Below are experts of layer 7 (counted from 0) of a mixture-of-experts language model. Rows are named router (the router's row for the expert), gate (a neuron's input weights, with its number), up (a neuron's input weights, with its number), down (a neuron's output weights, with its number) and show model dimensions 192-287. Each number is 128 + 24 x the weight over its row's rms, rounded and kept within 0 to 255. Numbers have three digits each.
Before each expert's rows: "comes before" lists some tokens at least twice as common just after its tokens as in all text; "comes after" lists some tokens at least twice as common just before its tokens as in all text. This comes from a sample of Wikipedia text that the model never trained on. Tokens count by the router's weight.

# expert 2
comes before: " ", "\n", " 0", " 1", " 2", " 3"
comes after: " ", " 0", ")", " 1", " —", " 2"
router:123115141084083130095132107149109131108106128131150129159132103111111136110142125171157096122122130102136168136129176167112170090164158128089170094103130123104166154158138151149159124164119133177106103158136156151171119129159151132136104099138160156163171112129125146129096156131160160157
gate0:165122101105141113160166123155084155148140178107119091127112121105173127124164154159126143134089132094114111082147087121100106113161131120136130107185115168081134152157102114125154151135156108120111100143161144126135115137114140150136141112134098059158132074138149108151109125114144177130
up0:106133125154114142133131127160146185135152143127102102128129160137136148121109083129130152141095135135147155140124147091106109111069110132113116203153115107149106122152146130120131073153125143158106166145073117146124151131167138107107096112110143153152094138141193166153133148148161089103
down0:089141126114108174137153094119125125145133098151135126096171138182102090117145165118101136119104124125127148175110136170138155097157157146135099128110087122131148110143169148109106132157099119131090134114129142098119131110114151165100094129192130104115156108092104153137153131134145139109
gate1:139133106137121134147130126138130083131082144111137100137146130101148119139115085112110123131124110149139116146139111143123125100133139084079133149090111135152165125174110125115154095108144116088138155136122156136103114095176145126134131131144133120110141133120152132129133130139120119096
up1:094126156100131152116125133136161132131156119100141155136150125067146100110102080118099118095126098124138134130179156122134144181120147131118134167131167089127135109116087135195188149130106092103154140138135120081093131149152143128159119110127164136121136119160115108114131154154133163131
down1:098154105183173138144145124126082104135101144131172063096168143158111124128108159138111123165148169170134155123072133123095130120134122108110123154171155172124108112117128142135099131147184125121154128135149149158114115098095153083142165146165152116123095095134124135125120116141125131136
gate2:143114111118144106160140165124142150146102159171125113172199136129106169131154131116107096144091129123114118117114163157086087085102186125116093085154134100104136144124147120178126099123121118149127125145118162129148134184131126118127150151115107119113122145118141171163107153106117109092
up2:159141114179140114122140140107095127154086151152122083173108065097137136174170138136147169135156090140140140133127104150101137114132194103132164155118152160139106110097112126160183121145121107120130142130110133180159089147115118140143140135154092160145129146128124159136130130140104099128
down2:133145104172138128168124150121101090103125148098156178107192136135165161100102121157118113161128150075137104123109130168105121109117118145154181149119116070123148108168100105121085153118176122151111116151105151126113102102145107141103135152105120131140149149119152138132100137103135141127
gate3:109130148112115128084149129159142125137136124127113142066130145126114141158183135167142102140107111087106095085134143123100162144159188101133130093124112122108136106183140130113131144127140099139115099137136133134135124149103107138128106155132130171168155126116125147131161148124133134112
up3:127062125139112154099130126121139158113138109099125147140105115122177138159098123111116163103112110155108126107115129101120125111090116131156121128120127113146147132138129112167111088170130110171134102150081187098132131083122142140159115161127117129129133144123135136164078117163150114154
down3:170117116113121097170130055112151081124136125124143100122102105115131169121124140138120150115130130131116135094110118134070122124165128124137110136139105154145150123137152151110161143166110159118141121070122110107146148063108153163125140127144141139166137122122098138149150141106149185160
gate4:121153129086136164146139099093110124114125093121143123079143147140164121132120135180105140149154151140134220164146130152156100143102139128117130192117093150140144146134117155146164150154109116176155108157105137131145138102108147161113152112120127110173164125045112153101108116135151112111
up4:113115149101138078120130131137096128109112119154111133137087177123120133139121119113121177106077097142135117126118140169141129109146169143145097109096113128117168103143108148099088144111109150129086080090137152137151133115081111083149098133151070137125124132154139138114156136145144155157
down4:119155183114110093103107109137136104150094117106142162124140147137099126113100130146147159163133179112077123172115111131128150163101100142038160085136125134137112117112121155113109125125133105129164135144113109129123103139107109112145171123140125148106158099145142129160149137139114144194
gate5:133098065150103088094127155112132146167122124107082122119083122109137141137166101149120111112141131119131122117144131149166101104110137156093137146139098120145096135161144138106168140107104130177128131155155156143152135129139126105138158103148172129079170120108187112145111168095119182105
up5:122105102166156111128144132119107136123065152137084134144144135105096150156140128122122133115146125125146140162111114084147154127112141086146108101144116076133151107124120110155125150164112158118133157153113124126107113112126132089116102129153096089182116148098151137134182120154147118159
down5:177166108153162135102081092145127135138129180094157150106117139139137111115123171131089139137111148107104121124095121166134142139133133149108107130145145116061129105132123129124131153116123133116085084130166108150133141173111164113136163116141139158117124150111147132077133134159144171136
gate6:105124141128139164110141159154155155156159128138144144100153102100152142125115103138138118170118102074149123158112112181148103115134127142139131140175095120150139122105158144131129138129065127119137110113149105162110128169108119163154141073146123113115122122131131136147100179104099117146
up6:097112117067114160077123173129146140171148143127122123094142123128117127130135099088135150088153132119154094149142107086114085141116146136154159115131097107135117116125131099132137136098111138096139111083120131154107132156141138174096132120160130080130167124116131129175132148130099160160
down6:098136093153101103197147114154128137122084151123135137127167114115096105098135118114091151081166146141076133098115118105128144109152127142131124127103150141105137141113149121129155089123173173134103149161112140159152128123124107109144087073149092173092146171117123204100129181133136128111
gate7:137109091122087112120129155121124102156150103135118116125114103129147147172118111135146111156158146135130194129135112121132137111124123154139149135129118137147133125140150136115147159137114132086146087198146112147143139122076114129118129144129092129138115151111094101148094082111129159122
up7:123131132111137114082124138121084171144173165106078110143134100116126132149094125156128108163153127137095162136118123109132116169071101118103116126090097131140141143138124099138144146144116106097148146134139166165183170101115197138101145161110133129116111123130180103174173118175132162163
down7:106155131108147173112155170142148121096145162130121108186117133114104142105120155146101121112167159122142112118151118099110110133119091103089115083117146095137138119137140099123131150116103102140136127098114085130165160152110131106105098125115139174107143115132100100194164149176149128162
gate8:150094118154169148120150149129107103114122100100122118132101066149141128091106129130120126134113079147132167133117126115155127149116145165174164135074146104085132129071140086128084126136116111183152119133136125102152121124128120083127112139167119103149102191125106135159161153129120088126
up8:057151155102068124116093113161164135137183117142112084168110178128123104073148115178122113153152135109113127098141170127097170132114088141126143081102090146089109119138129129118133150137108120123134128129158100149137071172094142165127113187140150090152155094089127140134126112114122118120
down8:086089139106101098153159163106131132126107135148124122105113151184115144103127135114128146133095070155131100166161108171132103155122143084157142107139125136159102144119163079162124126107125123163124141145131168132185132172161146108123142106152128119090111157147143111132095146133122103126
gate9:152094135136092088109117158127142165144146127081128173179132119170151220143117117133127104149094131105148138160128142139096173137136113131158152128155157154117132087108144156125136124082112101146072111133151139138126102147148141128098141128119082125164132113179111178149179143088130121178
up9:078145117113144160166113140114140115142117152149138063166077107163144129118097120099138191145117131142120136134136102146188144136122133144123120145104102106120075127124142162116107114189122120105106152105139125097119130165158154142088152134148141146102116110161112141128157146127102111142
down9:116151118080138167097160169101142156170119116121144133111110161104138117110173151182109138105135125157123133144144129120133151120096101106149085116084124174073116143147140149161122131171150148115084089135128107127137185109121100131064189105107163114124124094124122118102096109085160086135
gate10:159125164136154131126109111120165153153132171141132114097119118147118140081117089130127140113101119109138111108111170151084171151126157153108137129130105135177108082141116095197122112129126128108110105124152131110125096116093124106126147070111123150107123134156117131141104133148106152133
up10:124123156104069094138114115148110121122111128141121142092136107107152081161142091141140100143117096126136156198105139125112124135154148097136156171164056118128131109131148112103109149122124118153133120120167153133134133128112159144080106186141133150136086155101140086148132092089097125111
down10:120162121076155107164133137117128137094141127169115151151122124125176103105149084097144159152173129154104102171157157160137123135143130081122112088120124077147128177170123121141102150114121123135144128125172139160132141139089145134107098141134129129073143133122120074144141109126151189115
gate11:148124121104121127092134063123183145093090090117097106105153111100152169103112118116124101126142176107113157172124108144142166157110157112123129133130132110118140120160138129121137138118102126113104135103060136149147147113137114130138154116115107107090155148135133140136136140150172072142
up11:124143144122157117133083153141097119062125111142149135153149149057160182144136146093116118114118132141115150137109126132127164115139135056144147141179139095097157156167075105133126107126159147152122111105153152163093126163141154140122142138127143131101113156151110106164152158098121132129
down11:096146147118127167135125103129110114133104119144109106114154074153135091135153116095140108122133118106094117096092107113099132128122123121160092120107143090127148158124097131105146132164134098106118177142131113130152171134098104123089111118146133155131171140102081115116145132145149139113
gate12:136121143125107134137156129147113095163138133106110162102115087137129151118100124131151121100090089142126148142172148139145128134131113086122078133072123106134105153121166118148119106200138082157139126124106089119120121129112127115126131128150109138098104159138131111118096144118119134097
up12:110145142118185132125184097121079115122117127118094128084096129133135101122155124107115186103146112122132161129101114141146086128158132076099124119146134127183142128154111114114121093111100140181077124153124138127156137136152120132126148165159135117121133152142164096119148134175129090143
down12:167125112127110132105162115102101100094112163128122112123127086133123156123085180091142118125175123112151126126143123143108118119108135147132152110122112126101138153112097131077121142114137203136118119124070127137111133159116130108106116122091129118148110105151142101137145124130145133123
gate13:167063134089151125106159150139108124090128147108113103156151079105085158117100090131104159133126116181102125150158153186179118101139124125136099109126116133089142103176171102112152173102104135127128133130096160148156153141092111109092137109080110115112135124134131122143110116147160147140
up13:134142092126141094110133119154128145099135125107121084179112099155202132115115095130118148156137145069152144131078122159150120130106141120121131139071099130128138138133109154105156138083114151135102112178121144191138144117116095117149158170151098101123058136109122145146129118169115138136
down13:154121083145102178154103146107112114156111140113100124117112131106109138147129099145117101082097127200130102127149101105128137125110132120131139161149146118152158113103148092111180144101122143123122112116151136103072132106128133125097158120124121137095133138134143119131104147142151115095
gate14:139103149119155161141105109112141148162092115115158121128110103142109154117070131108127107114121122127157099123103093109155135098148111192137122066155117124114137128144104098113112117141122144119148146140082166140103129106148127142090131121138084120163186164126106159162177126135099095124
up14:187133137142118120141107155115130118141136113113143088123149102133118093095130096131113112119102152133148125140141130130100113094156144115142152091180140145169105175122148094135104123123146103125138140186112126133099156103121103113166101146123121168133171119139190209163123115128118107143
down14:118159133130150156174148166154142105115133164144106133139129144175163137115145124148167166113145138095176139097124111123106155124122124108168131159143106155175109163128116143144095152099114128162127126133115141123156145133121179106119174140113138120154082159111125113153110133117154138143
gate15:149120112139160119124140083169133127146116126143154130138129124093156090152138163123120095163134156131172143174091126127096171111083146112145108129136162115115133098089122126135079099098179160066116117156107152150165144091130170115133148136151119168120147152131118093106053129129131104094
up15:161113129125121114093119141056136131181152123125122112154128100118164149138113117154111074127127123113117147157108122139116153171095095152081134155140114146117129130119144074108198099075136152134161117133176138168123137134123113097109123167120126135110082114117098134142114154144126133101
down15:130134106151128177120156162114157108101173156133110119177094186135160151138119152143102146106136119157134115104112146121135114138133126157115125135112161150133141125103157134132102115098139130148154076150156112119101075116140116131144099168125142142137152129128144162140137128126192119164
gate16:160157116183154135151154142112114107097116165109152118126102101098139137105102126118106146159126131117103046142121139129159124136131100097139099129115101138108103130105093113093155146140137128153141092125109126171128133141185097140085086119160136102150152106158133131137144104137112104098
up16:130107157153146128139140114128123131116113107139114142137148106132136098144138133143118146135155108145171154120135108151134148080128096148161085174121153126177109119169077128126109126129142100103133161129147118098095134157091117138140166132087128092131090123134144130140160132061102119154
down16:132171131146145135103112138157117165095148140122121161117154148129102092123141101183155160154094123165119142163132111117122134139176150097133161110120142115115108119121133094133132141151128142166092115123145167111122146101088132135161080140169126160121141127107111114095092101131137121146
gate17:110107112142126097149095120143111105143143136147118135128125107117123128124123140082102133162122133138109114113116146172088135162078159097141132083116186111145162165111105128162117127143130069111128135127162117121160122160131119106153154152099114128126124150122123142095100161146128106096
up17:122134101115139137062119074109134157156132141114134178100119167111118138172122133177155122147144152096081130138111106168137165148100121109138114139110143120104139128102145151170139124146133098149116130133134138107144116166126161120128099143107127113138110139131135120128100141110157113140
down17:151112186126132094143108087115122110135102110114127127107147140105129138104146117110072066195172141151103133083128120095079122111114110093135132125132128126160145093098147148131130096118166108036139111080121138152159143115147122179119165150107115119153146097137127142149184102135126113155
gate18:127129145145110123119145104120080140134174124154133180155097099135138113121140076113137159154125188105142127091080140138095130066090115114097142095185117143107169116095125110145133150115105163129097157140140163126115140140121069135133113119155132166114103145161129121145141115117121142122
up18:126086149070137138100151119109133169115131131145160182067148103138136143143130160178113173134126137176120158125109190131125168146103152130109187113110111164140147093086137063130137118125118129128133126149137149143110119122111112108128154139154117086146157114143171112174159107108180130113
down18:142099111166131099084150157136101100131129113120078129111103167187128130189134086095145124139132124137145150109120093117141113113115144139108089159141150124133117088115128094157110146145091105118109124110139085094184094122118120141137169127132102136160156150107101131144139133082152145184
gate19:098124178119124131128138148073119136170097140107115113134147137135130158136110167125117111129133112086131066102156159144135110136140131078162142106148072135123158073087124146116146091130121160103130124123095135108143116095104104130114148170118136171151134110130140150156156104100152139128
up19:133131135129156134102129146106110132130135140102148122117116131071139108199130077119159094158111143119123127119120132152096117123117105110149107143150120147184134125137100114089111112141115109123167122116137153151145173156113108135205139117150130144111122132153082133128117148098145141171
down19:096145161133129106087115141149167152139143114123124162170150106128133125115159102149092102117123121137108124131105133152131141121127148115136118137110133142121110148115098091117116123136077141114135128136120157135169186119102091097141145158097078122151119114142126083129152102132116125126
gate20:149111104115099100133133100167134141110145097143094140145085161162122105132094135164151120126130111079127142169079215124166154152123127137097128144141127148149089117153113115115112160086117131125118120118157126125123116119150125120131141162101120137119092119151172165122154134146163161129
up20:140096139088119129126159096132141116127146122151181169118114099106170150111094099109135102144154120089124130125167110119176141163095101120088170174077119109126128116172144143129147136106115159118108120098121089112119156140119118139074131120114094175095122102123089118123085116115193091152
down20:121153119135132126096086087130167144145111122128090136089140118134136138149170102109157076106109144124130093085147113120126176115134148156120137136144158167132125151100104116132169059112176109129126113099125130084107145133115192088157162121129147102126123127148118111131120146139122147132
gate21:126129131109094136143105113151096124138127109108179104152148135174136202125123109147152101161139124151135147180156126148132106146145101124109148110125147103126170112194164166115098122097140121169117115134139105099116088104135105147129114112146137103127174124134111138162155150134124147125
up21:149165115139118165125130101115121158102150155132119142156134146111124082119089115163095137139138164131104084134142118139114093180133099157129105128136162129167090109122140128115087175129160107161147130160146102101153141075135096143118080153094110104136126105096127102123196121095139125124
down21:093125136129117129097137119158082097122128107133166085146132112143136131154138120131144132116144137120134137115111104094123114167102121097131126125102133092151106148131100086116133128108128149187130074148144134105151159117106160158113151148121108121094121079136152134103108133121139103120
gate22:115122110140114139122120109117115128138113108151123129155158103100144116155161164104118164130117165130190125157129125106132086137130142186148155106171141165096155080125135158125094103140116123131137107073150115137137128136135120139139147157142128095158114162122120107139180120101116133142
up22:112139108119159127135136080150158119112095146109113114125118125139092140110160138078138115150144141129142127159124058109128122080148140121123113139086166092147107121168104140131162034121105159112117134170109126163078153097171107106133128139154125104116131125156073136104126123147124116121
down22:116117142154084146144176135160115156157128184151184172114142138100124132126127149126140183143123134139116118124116085140173130141141115128169118124106146081128095093133125152146120138109138153139132086123112131096144104146146099128141107131128107081131123167108151179105129125136149153164
gate23:127130102135175155117124137160139071160123132125115164167108124113133085152137099119125086109115154119154072088122155099060126129150102102122092072121153140140137126123129124087115140130151149130107093141136165125099120134140158115131181117126079135139121135102103137096138131134119144141
up23:137139134109133157172103146130155140119087136114122111152170135153111124144101152144098109133129150138147108116129120088140084143169099119149114143163139133130110150136120113115103156120140128104120124130087095125109170133143112119139108135125098102145161143121074149172103118145118109117
down23:146093131127140151154133136098164110133105169113142136137138133156170150120146090159135128132152131149128126107144128120108172118132140157112104114134146159123158153090108120110127105167123141118140140175172125118167093084112115104068161127139117114126131135135146111137127125149159152097
gate24:134122139113117116126135122136090147140097169135113161084103093154187168081114118151098114126111100076144126153137168143142110096130112094120129124099091129196172119094167116091121101144110147134124137125155135156154155140147163122110164130137159153098132134134142115123094165163123112131
up24:169130106096122104100138127110115100096125133118153098107132139147089165122184108151158116090108121125136069133115156116132170074149156138101137129107117149095110096092119134123196115173162129146134133125111141096112140171152117170102128186119118117140156100150125129119157153094124113134
down24:101128151139119126157111118137142096119113138133143098086125147069164155120138148100106134149124119134120175106161116132132123057184129157147147170092138140112114095140134124118156122142164114137138132156117116148128136073155097172115117097178128121107096141073127122149089120097132103145
gate25:145117135105170139142146098110120168157139116123099166124127167121133089131109116123125103141098162066143141119090163093113156094140120175133122105152151122107110121115150107107143146097154121133123139094135128103095126103147139112092180142152132132126121145118153142074126179109113109116
up25:126062123137124127119102129070115123117130110109109147102156157092150139130109150100127112139177171118108139130141111080135158122159101128141080108167120117145108130114112119203110122086120142112129120094112099149063124135119126163132108158112119120128137127140114161095113105133073129104
down25:126126133070145103128119108126162147137155122157147108137131131120116112111120091101083149134140093127095117139104157134138136149099105119146132108141129128148111147165121133142130108104112131098169152143139160113149095151113100117152134126119134130118107161185180132128130123131130098147
gate26:101106091158119148101114078145105058107141128153109155152145150159065166149155162132107139113114130118125084151122159150109134108160087110126127128129165121108131141174129120132099201113152120143129112136136119179170146098136143130161112141101106134144117156057102112136154159151142173143
up26:128179123113162144135080114092139181097112150132121120096143094145112088155134111066091161119144121129120149090139169149120127161099120147074129102107167142124148139131133101164170106144127111133117151144126137173108164107073151138146148125194103139120164131136132119119149151136141129127
down26:199136120139148162138153130120083129120138142099146138170148169107088137068124147158155133142159052157160093137127131082130092110153133090142106114121112160163134117110103169167116120115125147193126151147168171121154104101151146129160137158159123080129134095122123128144134107146118140125
gate27:122139096165124147107136092079129096071146138125107139151109158136108108141146152091132108109141134148121080134110162160110122130117111168155128136133113115130144130107132144162128140157164114133138125123125101124095120105126097160123130125150172149105146145126120134132123153144122188122
up27:160111110145119183136106113167083148102116123116143162100152129130164146134098115090127140149098131108137142127116088124129165177094142127131136142115115130169150167135133163121146109140136114096139108115098136134168125152165159145109176132136118117157135124130151124159126150132114141135
down27:103158116146119179132117135098138095147155087126081171138123097111117080147129134122174090090142160147124122163118118131043172158166130124108119139107123113122163121125143172099130099144101119137099138164137114135130102120131147136079142138088111161149131142126118142115137127149164123096
gate28:133142160115150122128131134129122093122104150109138095123128095152119143109112160136091100147142122085128103149119149165182139122158123124119144099124138155105112120083137194115121149093140164163069086095144107130101131120132162101137112119082140130092128131096130106180132179147149156152
up28:134133111149144143077074127120131089108163150170147128137159145097153149071137144134151129117117119095109100098097127125141133113103099131152159147099112125134104119137209142138170149153142121123141095117121142121104088124144109127145148093075111132141142130128108097101116133127111100116
down28:152150071109135106152134141136108119116072129133099092139127118120122120152135116122096100114169125128100158119120124125122107124142157116100163110127098136108122117127128129146121124145165134091123130149153160158144121148112138129099141127119092125140121151158108076150148130113083141149
gate29:166131140112114145124118074164115134114161160105117143150129046149134123166134138116122098150108130124132102099130146107115124113092112149089134120097151125126153098119076121132111130108102114157131121123167153159134153126161104147098147137118169133122124125136119120095136108155131117138
up29:139113152173141145143129126120109113119100129122123142083118156168115165159139143123151125143137094131148096138135135113114155098159142159133161101112132172131121070152121136113127147137122125141097092131103161114073130132111116104113114095129160105139116120136094108127088182105146134113
down29:161121132123134132116164137099120163103129171124172118112134096168113090138117103111116130086146155144147125109124145091134118089108117092142158194149154103122085132137128131095143149142144088097113126120115159130110162111184143149116122169175153172096121155158106148147132123148103149156
gate30:098138139149090135126153132129111098105110097117098121175107127135142122105101121133168166145087170160119088142141136088137121147175130149107120161153158116138122145126114083074165108154106128153133174133096131115133096135150113139145133113137105143095129122108114116113123154142139117079
up30:069113157168114114114109090127128125116139069150130091154082113131163090130121157097114109129110145177159111096111091147135139137149155153094127178119189080118148168143128104086164103143146112115136077129119140108152116127145130131082126133133157163094144153116148138123122189155144141133
down30:138144154116122128113110069124166092130141141137106114109180140163097122178145122131090125114116134140125117079146150116173135113103078133103108142130115165135115126138109148125113100144173151104071086085181106126113143143132108124111108109121106076126122169122092108171149104171108153130
gate31:169135089159181103120116136135192104192152163148096171121129162143095138103086143123102135116117135134103146083166106121147137130142122102145076136117135110132137092108109124177129122093129096129096104121119087124159101116123128131141123142130137118102125118088092101124140132150134134099
up31:119116113123112106111118123128126153143179136151093145105106158139142119175108148102132133132134083167138102132157115182136092143159098140129083118140089155138118135130119114126144101137142115100154174088073148156143125130121105115138135166136132131105136131155154092142134169124162101152
down31:117106134185159165146167141139112123133107123138125117104128119113108148134140165116182105130155122148131119145134145100120154096097117142096129100128096085138094128168126128103124129123153125126119135156101130078111129113114130120133101123091161092139149109128123102139106107098120148111
gate32:101154141151138114120100144141103134147144141112120136139120103090113099145111153137186108131140148134132106129140153130158117126134152129124091138146168129185162155128108112129112108117163115121141119133098114095157161124150112117149113108101113065144165136134149121094180148114124118113
up32:144130173133092128085140154122123084096066114143094096118139159133137122133103084085068151128132139099104145120097129147101126140101129145086166113115156163130188114103146106121166156117126150139093116100112162114093102135170119192126146125106110146156162160105149100113137153160140128127
down32:129091108140123119133129154099116111130123101092097125101113123137127138117135150097157081122169127156139130143149062129136128129072118123134172141137150117129131145146127145130122128139123088110106084119132153147137145137137134108154146130114116138121084108125128149101129085138095151134
gate33:158123054144124135093145176094119113127135196108160147164134139073145109141137125112169124139102094151127136190082153121120152164132107110146095134186140128123110127148141116102156120127168126129129106088136151122123142123155090133103120144148108148107149111077139100095085156148133152140
up33:131128130131164110164117115162148152139144159116170128134133102140119099160128154143190085088122112124149106092124167142147150108135122106173150079116179146144162124126104057172120164133119163096115106102126122099120168092177141172148138155140164083135142145084094137132105163112175166113
down33:152110139118114084148122138126125127105077155138090155132110132112126135122130127136149127156131106079109138125150130153142126138165158168143190106153119125126098152135130113138137118147154129118131128113149113119123138129131097137118122142119119163138113140109095128140133127144132190154
gate34:160117168127123142128147109136136155137098140125124149137115120126089130112122166107117081137136144084112148130141158157145110090126123168071157103088108121135063165166169151114097217153139148093136123115138150113128142159129100132113175139111142121141124107121132125115087085103137118174
up34:161150114117164140164116119135119148111102123139138135130099130168152152105101184104132145133145118114145124140115107088108105119131091115128152130079076142185161109140105083151111157101119133126131131158115108174134161119101129116090122129109162165087142084123130159159093106154146159137
down34:108121168101124082146092154101092124137166131094133107129133104102135134134103175115128110131165161140164137126113111106128110137122113129116081161107123131128163118132130182110139138181146143106161117130171120116111157154108125132161165109104112138163151133124112134121134124145144110131
gate35:146133138076143145075134140104124153103120097114106130114161166117121090121160122125113107098136095121119073126083157139156131145158095135124124132093137148184103157115148113133129094194123124137080090090145149124128133114115166141137127123107129134171115141105104151135137091138118123163
up35:150120159092139132105148131184096117100154140134129136090178158123121130110145138154149116122097153102146157112126127126081182137090139137157114126108143148181113128096130156176161140125079083121144112168139121101119181136101160139097180103098122127175129098148171123088113127118148116121
down35:137157149135100166107066106111120125134126132132111149075125075180124145104157128112137109050121127086093120123108125136129097112124128119155100138142106127087158158081132149122163141133149129119121111169143161138165132097155122080139143123133118165165100147107129166142145130190120109123
gate36:168143128113130127134104133142136146158097117133099159133147112163171130156143166127147087129186113096054153121144079154129109125100141163110141140096110140142110173106116132103160138114155101115127104152111123179122151138095129106152153093172144103117118106147137132153183101109142175158
up36:102130071136146122182122113122112143140134115088154082107123119170120118097127180120154119137108085101153074115144119115140075107154111145162126132097144146140128110143137086169095110139138134140131129145095119179156124175075138120153118118159147134074078157132118140110127141093114119140
down36:120127114071141163127100109111111110122145139160121127137164125148096136145138113084116116165119139176137140119136102109157167143151125175127174103126136137115129143166147132160093141165194124110143141145120138143099124091154117116117135090176141143117135107158092107112138138127168109089
gate37:142125098121091126172122100110142147153103105102124092118146167114141130122155177137138095112141156097148155146128122146137127079126108141113134136114119125116143149138193158122103119111124151103109159118114123118160100125132101163123115115135115074153159137139128109123209118133119116129
up37:103150130121157153118157147138129130112104115150127116144154163132119080093147086169089094128124165110117106124143115171126140141125129129091114085113152130087143127135127119127134073091132138149121140134160095145115082158143119083116145135127112146174124128138160093117129102117134165094
down37:126129126144121170167133144113155075111144116140130105110121106133120133172117165113119113103120095121154165154156156128100142106089101160134110126125122127147115107102150208133124134120211132162106085133096160107123109110107132109152136139099134151174125128136136097157118085085102123076
gate38:156140130098139129118131120136079106137081144121135124104128065116105148138122119156127132111112127120118121155126099223115074141144114090110168115126141159160117115120144138151129177119162149119142140143126139115112110153155145103104135097123125102124118113143117100128115116148117137102
up38:119106142112108142134113170131127098139140133116108150137117087162134137116098156091127130178117104093141131155121140146115126134134122125140141153100137106107138128184127150123116126146076114149147138101121148090104112170148131160109142118149105107141127174104122106134111139149102089100
down38:109115155135128097136043112106108093165142147121098097118148168149142111121140141120107167159119174123081119138145144105132115125145112146112108139159108119119099140097119152093087107107097108130173129170089155131141112132135115157134107098160108129127144149156146112111112162143123127098
gate39:104105128120144147117142116109130131131119119142125102123147110137130134150121102169129110133150134157095167129111148083109135134084111127134141101154097135132142104138148131117134153164143119123123159103137137131098073147093106094122157091141148148106066122122125105111155142097099154120
up39:120124179121110162162124147118104083102168120025136094127086151080118154141113129139110120157137125133109145139124123117153143117134108150101160105143150103118167171102101093143092138142166127124115144122112152159144085152122113187148126128107154097127134109103133129122151109135134146155
down39:127109159171112076112126128178113126094126097119097130152155097144135111126110116128141099139125142096088111154152169121102121137105111129125132142109126112164099148125117142130169115158136140115131125103144124092132143139127095190141116109112145171081143131130117146102140134101123174120
gate40:153128142110144111122127165145100126079151117125170115134121147127138098104091081093097117137090122154138088131136085138103196117104144101144164095112075139149138128118152085077132142120146095169135151128111126138138129146164136145128106151159110148130157137125145130153121109128157152131
up40:160135129108122121103122170130104145108146153134155152126146087148119148121162173069142108107117140116161108071144139121139135101111155106119141135158117127111111132120129100154112119105147186137098112089139145109160084113131110157137116123114115111160170124153117146096129182132131110144
down40:131127154133143172110138174146100123164149141140127121123123083127124125116137134135154152094151125138133145130108145135134111166109119141102059114140125123124154137128153124072110133116140161133119130144114173091108139119118148148148138116135118147129102105098127122170129165130108115100
gate41:179095165068129127154135137135116163128133123092128152152140118137073117142116149133111083141126117174118186121097117159118146104145141119131213136113167122111127105151155131117180124122130106142116136118100133112129108133094115137085124099108147129166132123115124160138122137085160110127
up41:074128159136158144115125138130131116133186055140143097120171103165161137147074092128146140109121145146120100092142151115177107142135162083138106124167157131137110150174143129142094131161089082110114131159167156142104173133123134157129125146108079142139185140114118109108138112116128107144
down41:124133104162115144111135112135119124168110136168106134114167132114103119104172183130128165100135119148095127099147098135126151120124103064133125106117136136143167104123110100113135134145118123113133092085127145130157134148129151137164169113143098141113133116089140111148109076127102112155
gate42:138138154051143148076161077129145123159091139121107107074141148121175159135119131117153126123136133108101148141124166136134109144108128150094130150166138110138129156143113140112119117146205120093117147133135126120140108091127151118133145139108133103131127149124107090137163133100126161111
up42:087086132127152103153095093113145158152158111140132132187148129139133124188107124103091103149143121130119131165113124179124110094145114170112101124136135130135113151082131162159111161144100110135138183133176138149112132145111131100115165096143127157140084044158114123159127129139147186119
down42:128158094111136129123138085125134156120137097165106154100166146130095148135154143102133111124140115104136121117134111153092133128147086127135153144127117118129128155123126156107132127105118086139125116097125136131081135108132130086175145114160158167152097127125131159129142125116192136179
gate43:128164123087116131100175103147140189109130107126143118086130134108131107133122105148118088116146112131121125158135130110136136125137147105111086157160111136116128127148147149141139106141140117123120113154159137152112149118119098136112087136125159165115106140140125122119104123129161113127
up43:115118111108134174145166073112134158116146134107147118102149109161091129145105132127155146121062180134136110174114167112099105090139116156136122122153119148186133107159136177145105093081136172140087142127097141127092129137097120097112125160126129076094142118110121096144164150120122121137
down43:141176128145101117159115095177126131117115130172075178133159111133102133183092146115174126135142149118134156140115074154135168148160113129112146138163122147196050150151152155113129135137128147159144114132115092127139127104110132135097106117077126120121148124116193136133150106142166149121
gate44:108130154108142114118136141162118143147167146145153142116147173147131117152084136150113133141087142132132125121136093100120128126122125135163142136117142111139126120123173147079119144125125115120124117092155095145129112114120148089139086108156105148136113130143128126150117121145153122135
up44:110154153143094151147102123077125157155161151170184165138126142099120124083120110166092128154117116119089156142136120158098116135101137102138188153131095151142125145117126177102102066142106119125151131116145110110138119103100136131188087135136138119133168133112134146138114151136128138080
down44:088161108142140102103107124103159107143145139136144172130119122131100101101103194145090132100115169140130109142088184165111163160158115124147134128134147092144142170146166142125153135154095136127126131076139090113132120121113134108103123126153141164153101160117121123133117131152173127097
gate45:112111165131150151118122130145137134144107092126134109144103144139146110108131119174164087105155088149134133168130143097142128119121130109197111099125111115116118107090145123154117112174162136143141182125149115107136131103131146145115109101157087133112117136132147131165123151107070126121
up45:109107136099137108166139142141134115144163170158074096114155083133099178109132089116078096115155115107144106105158135141156096155128119129123140093106142126103163154079118135136152149145118118123172145116137122150141111116121132127200148114173160093144169126115145116120119161131085137130
down45:127132132146143115118128055123174128149115126114141112109133132092104116138113125127152134137124128127161176134124109116115138121182139115148101093115146146151220141102155157194109115158122124153135125106095142153140101116099126141117139098186120098133152130122157094131123127085131095130
gate46:161103144130149153077109101104149140147108106116147149133139121156130112093134139156169102120118127107147138139134113122107120138052094149123126153064095125122159116157108144150109162136147138096097142105079152133091124148102154141111131110124091098145149120099129129156106103154145107183
up46:065128110121097112123119118132107148128079131170091117109139143144123150113144128163102151161135158175151082169091094120141147141129138117130157135167177102113067155087134161120094082097086094145117091145112110111118092119133131159138143128104147120133158148094141175125159142127093131097
down46:119128145136121137107090142149164116084115148151124136090129109146136114118151123127126151107107105132121128122139107162126133115125116137148118164134091139137114145137059111114126132109110134137105101134162139159174115117129166164117101108101135142165173137056163107138150146115144153124